Experts of a small language model: width 512.
Below are experts of layer 3 (counted from 0) of a mixture-of-experts language model. Rows are named router (the router's row for the expert), up (a neuron's input weights, with its number), down (a neuron's output weights, with its number) and show model dimensions 448-511. Each number is 500 + 25 x the weight over its row's rms, rounded and kept within 0 to 999. Numbers have three digits each.
After each expert's rows: "comes before" lists some tokens at least twice as common just after its tokens as in all text; "mostly gets" lists some tokens that are sent to it at least half of the time. This comes from a sample of Wikipedia text that the model never trained on. Tokens count by the router's weight.

# expert 7
router:517527503499466514479520520495475479526503513521544477494516527474555549501486504507484509516514508468526514485525519464483487538473460465517467505482485498473463511517521509541500462558517481
up0:509522460486487549502509475496500481529485484517452480508534464472495506494472470506474499549502524527462483471513519487483482507516491510521473471518476508501473524483575491495509488497460505
down0:501481482497503458484489449516468492480513496504457546505538488538502520459511492487482497484495505507462489526496460509479516486519513515507474512494515507516498508499550488470488512551489517
up1:492501507517505469539493522474504487507494500459522481513480506525534508530508527452472517553460488527522515478482529505467488498500491501493481510493494505503484524538509520466520498480525490
down1:516557497508567540521465513505499514483477508506522456504498472482489481483489504503479530504522494485506481509487533473550529480460538476506527497504454473522472497471510466499512527444506523
up2:498465526548504496511487492502531532525497504477504565510503482466491502500508478498488434504526517445503537500525491496506482539513511525505545474505503501491482492461527513545504489527495512
down2:510456498532485496502511547455501494529540496444553493527501483490518526486539495457453509473495490523546513491470492518482482487529525510501527530561538514501501465455543496484465478497490510
up3:499497482522497523534502489516508502478477480523519498502522502488484494486493465474447499485527504472487511569479514489492487529512450490408522512504493469466534495516491488480562493494506496
down3:471469556528498476481506535494493440516490514518480503517488533489484476520498481461492533511479483509483526452539507502496524505486449516507472479478487493497514558515503497538487502503524529
up4:488503486499609541499496508499511506513578494476504486507529499499517547508511479511470517525552555517495485493540518489484504502504476508503551506528501522525494516469487475511507511508502488
down4:512472483485488507478525468512467500476457465485526471517493512500500528498522476435484483478491494497476493552518454530516490559501539514488504474508496462461480441518493503456500464494495507
up5:472452538506501495523521495494481499500503504527473499520502511496481512501530542481505486477461491485519517486504545516507476485484489500523518498537500496464457502488526508484491487531483486
down5:485515485478510508538494505493489506491489539513451512516483489543523518536524556476501483505518496523466507513507453509484506450471491468501523500501501488498496516489515452534523504475442525
up6:492478498535487531547473459523518513495506508543498505525473485490500517488526506474541499514536504481496517531475508477499461434495494526505469533515481493522524459513523493501474505461531478
down6:507434513528474518502521494495463493510530475515511504543503486504504511497481511473534460501492495530478494465472479469486512478445521542535485551527519530483541530503525487494474487482514498
up7:491457534496465466524500496492513515522480508468502520485456499515507482506531491484513476540520497521464514505489493488510514529503503497433545532468478495495480494476487486505513487503505482
down7:499498513517471480480517496504511473506495482486528495495469525504517518449485554531463475491498448521522478531490510514473510492466474491523466520532474463496468454528518476437448493497523521
up8:489504485498491512488535513485538499534500523505481497526496471490528481510473506479470468508488486460466495538500453475502501496501440502553484501501451540537494465425448505506487454508528520
down8:545533487536514517560546516529498506484500477526477503505454537478510498479479518485545496480483493478537505492495502489491529492493512484527518508490500499513490519428502526506521466519522501
up9:465478523498481529504479503453493487522464506497482475515470505530513477540513482502507516502513488513477497486508484465519532485488479543504527556509466493504519484558500478434471521507545515
down9:544447500509500477511485467510491515474495481499470486521505458509509486476512482459525509537475509551510546459482477495524509467465478510478505532504462500466525443515515452476463517450535506
up10:475536512568502480512525493516490487519507505515485489517528483484492543510481507482520487486543504483464501519499447484495490541512461497464522492530496519545484517485472451522568464471519540
down10:520562515529487505519472526545518474495515518508480532498479482477463506479481515436525467507502490489512515467481463510509489539529484450508462508483477544498508547493522555530499498502482515
comes before: " ", "\n", " 0;", " W", " USA", " –;"
mostly gets: " —;", " –;", ");", "*;", " Ret;", "R;"

# expert 84
router:455488481513477485502533504516496485515484502523483474514488502475492518482478518536489516522481493500554526480513545459491496509457466529558430483492503516505479513529495496521484501487538479
up0:507538535492506498465507502490503492493531517503471478521479499487469512496496524499530532483460511506477500509532494482469470553491506539517485508515531485472540510516538509550516490513474511
down0:512505522506484555492474511526489488518540529526492468484502529533463501478494468510505524495490507504489498517508459507484489472485525510470505497525519527546468489497474532511516461485504510
up1:509489498472480486518491493479523487520512471520488474572505530502494521510460539513529500491477505497496504495490486440487515511505513469518458519501480506481439511542535499489495483489502492
down1:526490481504505489483462497533488515521489524455484496451505478502482468496517493490513486485497499531444467475514528515524522486485558487507505512467514532445479480497469496518503516496483481
up2:584499517506508495499564539515540560480479491518523478499485428487524510523507539538521476482500496488502508475523503497475541498441477495530516478430494501444510542539484546501458486528506491
down2:479544491469527516495470551518542509506501506493486510506492518514536481502518527505496530491482500506491505490490497487479516508504489533536470458465545477501518487478507472514492487518497555
up3:499476565509471484470462511497470493510472511444500534501484514492505516525496536528497466507557464514509433486509507482403488483485488499483527501514467498410468463514503496467515523514503502
down3:481511517499472482502470494469438508495520485467495513533538511495503503502545510528542483473459530463476498516500555487479530490526525496508477515446510487525480541483505464477496463492496501
up4:482474514520455485467504540502512491499493505522412509493500488485508534514506529530502434489487495496508510505512496465481454536502508510542467482478479489507476520521517496486500489511491493
down4:474452477474508482499464486495520499519486541486519502520504515495483467513506517489472487462513472485477464518533499514517481471501553503507546523518522514453494479497482507508512507475521450
up5:514498481520490481513509507510499506484494524483521498525505478529495498506487511490488476520515496501500509462471511503492442455496483472471538526507412498507446505471521485508495496495487475
down5:456505507502473491487482530533488499480488497508509514458502493501439500523528498536499497526499521519454527536548497492496503531505503483513501519537446498484526513550495455464488454547516490
up6:480495503507530473494535490494502522530548559508511507504517511465505509461499510503500554525497517516546537491525505531492547540540493460475476491490503542474484515559468531526483470510499413
down6:483520525524461491476487502543498505486537484469490465466487505497515461487490481521473481460456511552527505467509512499516555471492478466516541501471478533503511495503503517526510517555497489
up7:518473541522495509507506505492450497525483480506492536459516507503498507512482498490491495509510505494491444489508524477478466499519483488512469493491516449489493526496488477531519516496496506
down7:522488511478476549486507507519457537471506463484514520460502495510523544473453495529539541520485540517514520484481502504550519510562472506446512510510490502484538521525499521475532493531498494
up8:507520517497467503495519494506506458508493547485510498490484542566534495473543521488514454545505492482502481496507544473487466513470498458534494535499539473494497523504510461509513506487508482
down8:506491486517520471492486492473458524467483470505494469497454496449493521495528514502532508494524506493475552524499521544491512509540509499486487488449457470507513558472514497447493473514535517
up9:461467490513430499506533463499496484504509575509482506521474569498494488505533479516503472472485506497521529517483497464504462497508495515510504467498486520494478499503478482502523499527490480
down9:467513510515448527496542451481530488465512470513483477487520542530529474530503480535499516448517572506506527512530487476473502439503520491520534489521483499481553533473467475457487541489477486
up10:484485519503438512539471468501481495478491517483577494479513519507535526511482539541482474527493526468482546468487460522484475524482493499500480507538469484527485527460525476475526488510485496
down10:491467478472470523516482492462513455467495502495479480515499547511484471505485499514459488523511479514477547487526450536531490568478539461500475517531538490509512494511497462535539494533500521
comes before: " to", " by", " it", " in", " he", " with"
mostly gets: " but", " However,", " way", " right", " however,", " Although"

# expert 55
router:477494496519501481499530502505500518525505527523532517561464518495534521479518525506499502543537516452500485484518530459492483510485506513522480515512485488504469520534504523531513485507535486
up0:471516461513521543526495465466522483516489490499488481524490534567516532499518494526513489499493527510521493530469477518478506483526483494510505512512500574490483520529516500479518515512516456
down0:495527502536529506505506491475498536471507556510512529492533467516496507531516452467504468536480509491520500500517482509527466508493496521520482485519520510516514474552503554528508495511490493
up1:524464529493453463539506514505492509546461495493517487525504512501486493511471493524492498510435500514488541460515498561481530526464529499465527481456507532496490514502509535478456484518475507
down1:500494484495467490501480492465505559479485495499520516489548478507496510482476468496485432498488527518498524496504492525559508468475485472490474475540518516496490471510489469498500472465520512
up2:480492544519508491525506490517521473534510525471508497524478529486504519495468532522484475525520525491464519521518482491470479540490479514485479481523492452496484517540534525515489515500483508
down2:548474530518505476503533491473541518509450495482520509498490461467530510481503462465476496491493491482470526474494509499505486477526495492469491429498547528473515549479499506495485496494488468
up3:482472490490500480472527496504487528505457493502484503482494495484493537503506549543416504524479474533499502524504503510510468507439464523464501498536497485490498520438496492504514515512499549
down3:500514518494504470488510510498497531520547448521492459506519466490469497502451464497448491495484527534484523526491512539483479465513475513484525493511486488487510457477503564509497492533535470
up4:537514520485478508490484477539518479489512474522523517525490493486490498487388496481501506485485529469492481474497518478515537435503529513518463494489505515540490479498521502478501526534477481
down4:514491501513489507512516462537495497500505489455476544485505505498486469506514512504500490519505496476511519483506494472485512499562477501512513532532509499498482462479483537519474511530513502
up5:506480477488468497485529507483466504512482504519506500542508496517528469523488479500479471486491492517492522499466453495506483510468477484509525514507479509505501478527471495502512499486490530
down5:484508508538487491489551501468513493477501489526511489554451482445504531477530499525511506461476472483498506494469459494535507467512468500514486466466511460471513503484503527499516508502474467
up6:487470487497554520484501503483477489529518514527510504529534517484505492536505491507476535487535537526515520508523493519489484523511507466532467455527474498525479482483525467538548500426483435
down6:510522479473500501524488448517535495512510461472518496457513503507479481514515526530524479523485462505487470517508509426490490520519496488471498447518495521529499456544491491455445478511540520
up7:504499448484507512533512466484496507513481529519511477517514489512517498500495481462463498509456504521513523495501487498492498487498493488508486469483524505471468533499516469512506506505517526
down7:486519471481488454517456464490510456530514543492498519486510537519527501484509475529489464502527483495486464503469498488472534510544541471506546494490512495492521464534492507548473484563530497
up8:492493506534523511509492501520504510510487504494526503492497514487512511530502517500537496504519500486469514499503477495481495538479533539539506496569465531504488500490506485461501469501513502
down8:511500526490521503501530526466508474525529510477504499500515512466494535528539498515481539499497516534486456494475509491522516499515528481482531478475494570508494515521470503535476490547499482
up9:478517478502473508511525507535509470509477479513496489528488499466507473514480491524525494588487512492528502510481457501495477482497506531482514485528497493491454540469503515483516516510508514
down9:488471476489519518549536459517531485498464487499524502511478511488494473537545465477509543497519497502487504484531475508492500547507506534493498489517479500521533520503537524557472448512494525
up10:487473504495503518487441514502509483490479495518530519516509538479509526481471505493410509474530487492495507488500505504486457433455510505546520498552466484494491496483510501491526488516510450
down10:473487530498515535513520522501533466479498510486480508538479524514516505474518494527470524511431502512470484504517465506478493496460484527496505468520487482535497501504465535526528516537553512
comes before: "\n", " ", " ==", " Candidate", " Independent", " Swing"
mostly gets: " ==", " also==", "s==", "==History==", "|---|---|---|---|", "|---|---|---|---|---|---|"

# expert 72
router:476497496498477523492515498516510520494477517531533495514452507496519517481526507531508457522516502455511523503518509470479497539482479502504423476536467540470511488511491492520490484551526478
up0:495496550510483497494514517447457528492477452522545454509491520477503519534480513528477482498573543471513469506504459470499549533458475486493462479524524468505494529477486535456520500514520472
down0:506504512480496509516530506426442493467512517491505496485521540528524495538504547516534484527505492498472526545461488486494526498493504489486511496524463467499488558458531559512520500501517523
up1:492500508524491505529505456484474501510472544546519475467474484505532486499498483492492515462484507525470475507479509543490477484483451522525472503513519509522528505510519534506503450504485514
down1:502498502540497489522458517465505509519501518489526451508479543471537518529510477488487505497528487480476513483523465467471539501503538516514510483526473507484548474572499491527527551523472520
up2:500524501486499481509509526484494496507526516517534502531510496529512491497543490483471512518518492492523542474506502503533479531515519574474543509440496496473504486495461487505519532504501464
down2:494524460467463522491499498448484513478510520488485522515528499517487497477518526535491492469482475498515523472467475475518486476533501527508535512496489488513491539532506506526554499534503517
up3:446514468481510523467495511557494498507511488501459554519505520499521518515487510491541563489499501503483520521523514488501527460494493496532516517478479499505507497496550510527498483527512476
down3:444547480503508506469511500488523474541530517520449505533536490498525493514489526495519507494497489460478493507531491495549444462463495465488554498502480518514504496514525516470538528489507505
up4:469482460525515485507545494461515490509475493524488524518498521484546527539539489517528512478497540518472508497500504511467457454482507502485477507502519537487497493497479482504494516509533504
down4:496509488490525492560553503544531490497490494481479527511544529524555510497474498493497506483493528456518466505523502467483489491541524523492543501484476480460512508512503477462482510524532503
up5:513497496485468484496519479505500501528493468496528521501487482491492526512482503496499522515467522500500478508490494513487512493467500482487500522481519520496478527532481498527509483445462481
down5:451506494500477497538482506528516522482501477524524478474513516504515497461496507488456498501494526510455507489497477474486516482500484546490476477495458529527512473491484523501501523451485485
up6:499500519418485557472520427498470508558496508495544492483486494487513552494504512498497512468473475521523487506485495504486508475488471462488498553500445500476508473527515499517494470458514482
down6:505548460488482493515556485505516498459476517513525496467501454522546469554513535502482440461446489514494516458538497491517502504485473460499501482442505535514566448511515494499536461465528524
up7:520516500481481500493476482505449497524475507501503491460539500487463495506517514529455504488509514520398491478485504468520440468481493511468508484452481462511492482483501506546506498466479507
down7:542477508481555505497507476515500541485518478524494507498538566490469483502455533492491491501526458499456485489525472478515504529492495476467498476502520513494470478488478472514468528513521512
up8:526519529541519468529517537493489504495476533488441518504486519532516476491527487497513545522505489512504496506484554463464482487492489532493486518517509510459459511519497558533470537491534490
down8:504501493497563523502434533512491470528497549515502483498492493526473457521478467519549479513540475501486506509513521547515470461565519539476467499483517511499519491501505481524468519500496479
up9:515522486502476525507547511503500521548497489521487529543478514490514468495463497462508454487472494538510504554509466492480444495463500514532493513381505514486472473541511474516518532504511495
down9:522490444522531499520532493502468517483495489473520527464471485502523501461489509518458500526476508510458492520468494512536477494495553532473534539516462509488538515517478504509498526525469508
up10:508521467504501483523509513505475545527500599501497509507483534512506497514516492462512542491519532529508532453522487493484485533483483508510476532492481517510493545516493493479460516512493509
down10:532480497504526521513504494521521478499496521468487524502481491500475526504514481485474496466491484530574488504527537498459498472528554467533520476504490464475462500518502476498477509527480541
comes before: "ing", "ed", "ed.", "ed,", "s", "ing,"
mostly gets: " hold", " differ", " count", " stor", "work", " suppress"

# expert 8
router:456491498516467524499532490492517517532475510517508500527497555455501534485469520511470481541515521474550507516488513470474482536481478492539468488536482492485481462523489478520483502538508470
up0:494534492507514489504522530513472481494495516516450601513509478524478517557457515506525486539535537515489479494509513493510523503489533546498506494539492511489485508475503426496506499495519474
down0:518479477473498500507504527501517503462504520497542518475494484532478524545498538530474492500477518511529494508524509540518512531509507482481511492532457493487504500506491493568503486481485502
up1:496470485514480460493507508492507505448505478485504487483487490502435482514490518492460482472487526489496484523524504465472507523489491475467500530481487489505488499506514503513470481521495485
down1:503524493527469515479484479514576511494538474538485468495520553481518484457487476473538525477514518508455523460509457483517503519474471474498470526525489480522485504496477510477541489510491526
up2:497534534545483452492550526522517523502487518566493475497511517500511533492481506521464480528491483461482493510512500490454533530467461470518533493496487494460503486480530494492538500498512519
down2:490500501523507514515527519527503509489512502463475474496501505465438487550460485481546495472515471548490517557514524502504513480465523469499510455496504497523494500497496533523481535446485482
up3:491515504513522517510493496494510514529521528527492488519527487508528516546510502514501526496479522482491514473506499466476490522505452504412497470513484492520489530504505476531485516507507481
down3:507497487487541476435500471483512511475431511508460525503494484531482463469485466489478467506482488554506467506510501502517549521485468538434466491487520491508498548520513456458495462468514461
up4:515513518495485447481517516447497535551520505545510507526517514432502515535473524499497492475502516500459508488510533502491495496481511529512513493518501511480504488499512517504490536496548482
down4:515469477479505507489496530493474532490518534485523527505504494538492518562514487506510501484504525508501494488520504530479475482490476477493511488488484524529514491503498508509520508487465472
up5:477495546466480520456503534493498537486541543525500505488522476476492499486489518537473500497500565473451515455498489525475499500500518513511512545465470472525518477492500511501482463501480468
down5:496525495484473528529487508487506494528502518485458542485496495492460477537489484497483483506471490485525526446506482529524550468509527534540485473446445453521527492494484485504531500483518489
up6:528481498532472506491524557498503495515463477563558485473481504509533538509523512515491497496469488497524456502507535484486487480480507512499496515495511482491410520463487457497496484520518475
down6:511509456511504489529535495530493476485478486500490465525505516541502523480537480510524455441523493470501504521476480469491536513532523519499482546472511512529504475471468487523525522512498481
up7:501478513546473494452456508499506515504515502480515495487507470474484475501522484501509508469498508526516537505471497495465452459495474495472484502515453515499488499481482493527492491510528528
down7:534513480477488507500502457520494500476494461495558486444482552545534524487475493512526471498529492495509497535521495485468476527493483454447477475489531522527497539525492507515480511511510502
up8:504530476440513518487487507477474501540392529494473538490509500534497484538501500486513530531528497534481464512495514500506470537388533475496527487497535492515505509496481516527521486484514463
down8:507469449513451511487514492494495446507492478498524487521463525503510528485459512484507477526470486439473514471516497564535503499512483512472508517518454495503495487464481515523470527521530460
up9:484518478466472511485529505500492536498509504504502494485544479466502481491488479502516529471514552527459523495532528485478513477492490491528475513481501490493516457507512496516530474484478525
down9:489512459504504498487501514526487519447535470550477454505501507502500539492530524517539514451456470497495524482509507460454509461489466521484507477494524488557506520472477545487473494499519535
up10:493520565535514519476543492535494480497513535530495506511515515525495470495491516492488491475533504501488495480500538519494507497500488453503515490516458485533496481472482510499517509497410477
down10:429506514480498525459503500498499554502502495501475486494497497487518456486471484535502516494459499489517498530446461497516538499533438482459522505502493519527505491476484462514500565517476482
comes before: " and", " of", " in", ".", " is", ","
mostly gets: " production", " vocals", " guitar", " bass", " management", " security"

# expert 79
router:456484499496478532485506471502508531523472519521511496531491515467504505483497533521507482525510522490531527488488508472486503521515467531529482499499463496530471486504475490531514486549510453
up0:466519515500464460516590503470444582502485475518495512511515498518504484533468525520530525486476470489487480479494507498532489486491487460536451483468487540470503456531487502477462476486511498
down0:445520510461474471504530475485488500477555486531533507501490521463511478483467505554518488503497486529478496547510504471531508466508465507481494473475505542476502517477524502522490469472476527
up1:469491477528489499497511472518481492513496498483482531536510492468492525495484532519515508498546514476529509465497493518479492486484508497508485366506445524490475510453492520513445503476507490
down1:527499510536519522509477509527466521516521512494509459463507525498480527491490546473521495487524481471484533454517516430501529548486486486522487510493541482489561530473542484502474472462512524
up2:498529482474532487513483503499514434513483492483543395524516474596501519471498516515521459488477479486531491484515538506504525515490511490483563509487496511471488502520471502492471518514520498
down2:569524477482512529510492501525523479514520490528487544476459537533525484473542506525554549509513483471465434472495448443503492455487495518518479511504497507546495480529465528502523545518529481
up3:497517510496525445485495517518515515522499516481460473539504480506491508467502494513479459507508483519456516500496508468503504505471454522538503514563467502550506501547500514544509486503493506
down3:500515525486525489487518494513511539483497531485503521534554490494505507534517470511469526504476515511447489467494490483490498499547543523500545496554491506497484487456511480501546551490472557
up4:550486506479492495447547524529514523541485491530450541500517486535470486482504478481477489525474485521483456528526566484535527482481508548490522499499490518482548478445539467501483488504504505
down4:496509479498496519514510501539488504497521483466516472439539519483489474527502493493532462511476500499479518493535532464523510582535453485531470463537489486478530511488512494481526520474499543
up5:508543487517496469542523491526503518502538492480477565530582477481508464555480507483494471508500539496519511528486474516500468522504479519498504530555539494507477491537529454467495483517541520
down5:505554469510497545529486528505499485521514476499483496493536487500462503502480497539521503510476458500514487506477476511488482471477484543506525554513505477499509492493480560505511494547544485
up6:499510485482522503489504490476528518522466491500481514526496502451497521500468508483529505523476507458504552494473500486497488468486484505491498530487493504478494519536497500539461479499524488
down6:507525528487545508486497485507455533508510497475485552531544521508463434476433437503472522517480509507522538502485475495499536483487515528489503524566482498534515524469464521491532519506531505
up7:477521510509472504535492513489467480485507510491512504487500453500528493499487523508452473501507478547490508523506553476476492545494481519504485545459480518504518512512487533499505526469488507
down7:467462519470500475462513502508517554503544511495497544496466485477480486521497507524470462502525511485508497499507498505512487514486450456466546478523467505501538521502482525535496491528492494
up8:503495484505525501498482520482474522490503476510492472503507454510487521474494514498525484542517479509475521493461522471481491503479490536506502507474428475457475512524530605534503509504507458
down8:469509541456525520473508540494494560523483522526425481476513514505499514517504432479480459456506482515507496508496472485502466473476500502510563530533450493501549527517490526498518486483489503
up9:473515512490526481514475527483511502489438492523520501493532462521502474517488519491506488522486524478501531524513513505485461492507498490471483495521506494448510497534504503531480479497492465
down9:489502508495510485492493498478504488556471519520482525484487506490456479532519471506505469479518519495534535496474549529471523499504491508515495487537477438473466513536524509498517483529521493
up10:518510481513498488503520452487541566511456523507495485500487506506524486482540542516528493521517468528523550513519512502480493517481497540523490487508528485476465528550533459500539514516553451
down10:529466548536525482509521493489487509532472474488494484523485509463514540531506518517517472484440501513522501499472519533484493511477503521524537540501498457526460534524483443539484492483552499
comes before: " of", " in", " to", " for", " and", " that"
mostly gets: " evidence", " parts", " efforts", " success", " case", " issues"

# expert 20
router:499504482535447506502526527504496479502492514533499465532528497484522550519529508505523530520523509476529528508533513483490487512502431511536458495457481498483479508518497494509511499544491464
up0:468483488494509516503483463535473525519445512500487492531519521493514491497483511518469464498538526514462505515510511441501475521502466486515471488489424521603518478497526485493519514503498501
down0:516473521460520532516530507502483464525504524521450473450538528517533501505500539491477539483503507484537556526517480512512510521494471478502498500470466512477471516496476475489496522492490525
up1:520508486494510497449510500468558474534517496483518503442507483504530515505526488515500494494473495504570510487492500517488526512465466503475527486517485549449507487514511520462526496502503481
down1:543482504470515505502487493475509486499495530517520567494506511525562520534531475489460491487519505490478500484526449484518486449524494509498522564518509503468528461461509486465509544514502535
up2:496509510496500500508503526467521496501530502529473535494483462524488537513493547542547504474512546515536525495513506481503466521488478484508510479511472510520502482507517507516517517509479482
down2:515488490483502509480486508541547486444496439522501500522487448524470481506484486496515512491462496440498531544516517518461455503482512474489501459511539470486524507545528485543512532529487475
up3:489490520511511525535535506475501467511479508482510532503512476460480510495500507517409504501496502470481527511516518529481495504500481496500479500512502498501515485504498510517480465498522500
down3:550496447489528505533521562529501486530500558500516496499530505478484497514488515504473490498460498479482475524470506533495550501493517494496478513533476509515489492498510490443438537471490497
up4:459515504525516494503508518489501463490453573548510524507480491559534469477500500498498506543481505505538501520489535486505494517499484510495473506517482491467493508524533504480504492496493496
down4:507472478484488507488480521521462480508510465534549476533531486476550493460523537456536494497483487468462531531503472544528534506537486501514476484463436489513464436507511510497458557473460512
up5:492509502511541512499517513528520479540512479480503495471499517473511486536504495497477495509504497474486498458458541483484539513474491501467497502485515520472474511519494473494460481522524457
down5:489497506502467508518485490492465495504480494513467483519537528517518462449539511489503452476529496491507492536533498509479492533507501517471488525525464446492464484489494514460471522562501535
up6:482506488494521510544536510513468477496520532519533511518516504494465502511510522540514495540535529505535576527487494477461480488506470478520478496495481498542514507527512479547517500452480472
down6:502522491490473506516527518452557523493458484506546505508468453510499474456493529526505490465451475479490488507482521523494475473468526501464485499489488518482522524509488486501494465553524502
up7:482469500527460498516486481510523527466511485512504521510528486466528504517478492520466490513500488511528520510489545506498467533485465489538546492600534485493511484548464526418525467536492461
down7:475497498495512513470495502479503489464491520556489512510536495460501542495451503494487464523485528494479491528470489521490544509483481495451476525515474459512517459491522477416496536526479486
up8:517505519532482421503511516514506541498470488494464492536473463515542535493509520525486475493501492474463535524438460496476507503428492562514501467479522472517498499490505486535475482533539475
down8:529493476443519489523523538495445493484530537505516504491538521511475524504558477510456506483463499498557467501503487530505515555512512506502504489454493519516509450463518480519480486480487489
up9:489513468510542483517512483496509521511523491517500525496471488464537487485450492522462488537544463496543475515487513479479521499504479527469485463510489546468490528503514466475503466549500489
down9:506496533479486472496486471535503544501519517495481502476486536469513489486496498489480480519491491508480469520492543529482497490514474556520451463480558485533500494500463526499453524500502478
up10:504466495518460467489502508489499424511528556550501481511506507500479568490496493528495511524523513474474482500493488506485482488477484519517495483482499515510497550483495527546495450470526495
down10:493541472526533537511487483464482512473536468501469527472519499521501513534478518523547511548501478548497490518506497525476477547478487500510502493529493504531466514471463525542513483501553485
comes before: " ", " 0", " —", " the", " 1", " 2"
mostly gets: " on", " (on", "On", " A;", " –;", " On"

# expert 21
router:492494501480473540485530497479484525541471532500506506541530528501530521498493518494483504517512538466530513494518513460485504546487496514528459493503467518482498503503499506525518513560531472
up0:482482549499499476512514472502561492521509528533521503495516533545530525543497495524497507506538490494492489475509483585464466474489463527491507502529494478490501526480459466512525546477493470
down0:545494502492512576551495502484485501485504545565521523495530501530457519515472486522513486476507497492558503480551505527476503552481499529517507475460495464483459497498504461491479519509488545
up1:506473522545496493520528492507473483533522469504491500546474498494498481490536460521442500483521472525520491497468503479505558474499503470521515528544478570489456498523473511519465515536504522
down1:541470479492552513477493504510479505478538490507516452543458469533541488465506537483517477517520526517523487484508507538548540510491521509485477544503524498473538560492514510490491509495504499
up2:499570487502514543519507482499532513529545497495486515505508474515506445499500502516512508530464490494519551596472484487488480491486496504519499501503503507516514517526481509510526500492530505
down2:509502517484516507483492478447461539497523473536500464534532485515513479499471513525512518533454509567488510460500470522534520483468501436510500498501540493513521470532511498492483473533494518
up3:486469570503478450506486478468487490524478512521486532502508507507486502474516511520492509490539503489474472460497491509492477541501500516491483515521467536499507495469507496511509468470490504
down3:533502466501510498493505486484477536517481538495517514526519546518492462487481494507512504499497470484472501465526524552486549490499489507535470535495503516517530516442464505497507513500482527
up4:504500533506473426508479454404475501500543509533483485509453542515472552495501506518504501498491463516482489512501481503493503536484498476505503477503514507522529491487534521475497525495497480
down4:552491489497473505490489526495458509500546506494490488507503567486505535521511496511523481512512517480486511482523496509535518530488545491488499498495514504488528495502490554533496497504538535
up5:544505506475529488498456513481519459519512529489469505508535486494482472564524511507476538530473523506493523495541486514478484492487505544554488476473514546515477450481494503487508474501528519
down5:511501484475519501499479473506537481511520506498463489491541475484469484491482452511478505506517461486487488491522481514494528505526478497462490466493490487534522480511469525502505488509514482
up6:506518504479508528491502484459487502501538566547495466463467480502540513542511520520496498492477502515514516469532524511498493539498495536516538552495508526473421538473535513502527496514449475
down6:497541503491479494503496496528535491501522478513500479504502496554525508529479479484477485489492475528448483482548484548453501542537502487507494482482517524475475506487495504500500481522500486
up7:476549484500506513498497508488491489493416487525534478528492468517536507458486532515517480509496515468500476507517484465518493488497499520528496481482516438455497479491546496539468522503494482
down7:532510512458497485531505495526506488552475482515511496460489535472485444513487512545514526453489509527495482499537464486495479479423544514503503534459490503486531505518481488528460523498484502
up8:517491496495475502517518510528505451485484503488510494505521416502549503520507533526461486516526507517502485465498486463498521529512484468480521512504494502527417492496551492538529488477475515
down8:530535522508556526510539510527527495427492487497496497526544516499482480461520505510481487521464513496532518510500487506481498479534460490487513520544467438507475502469468492517511445531519538
up9:500531495514526495484520522498483521516506538495487513516461518554508518480488548532553514508473494539477515526501460462502488478485483460500514465488520520497498552534518505518451458520519480
down9:455498529473502462516482479551525505480514523485487545514521514465494541494514505528484508520502506507494495494519459488533480481514495432534509505506497504447530498535500511462481499512474502
up10:493508490488458530483509542528487491532466481505534512479453509487537505513551493506514507510497506486482491495514514509473454512501501510529529492500500481547506508562526438484508520518506505
down10:515516493496481457451513505531550523472516477534473480492467471513527506490528499500482520525559457532510527458532491467485491499499488502517533493505488457470529504480477480470502527514500501
comes before: " the", " a", " his", " their", " to", " him"
mostly gets: " make", " made", " using", " received", " provide", " making"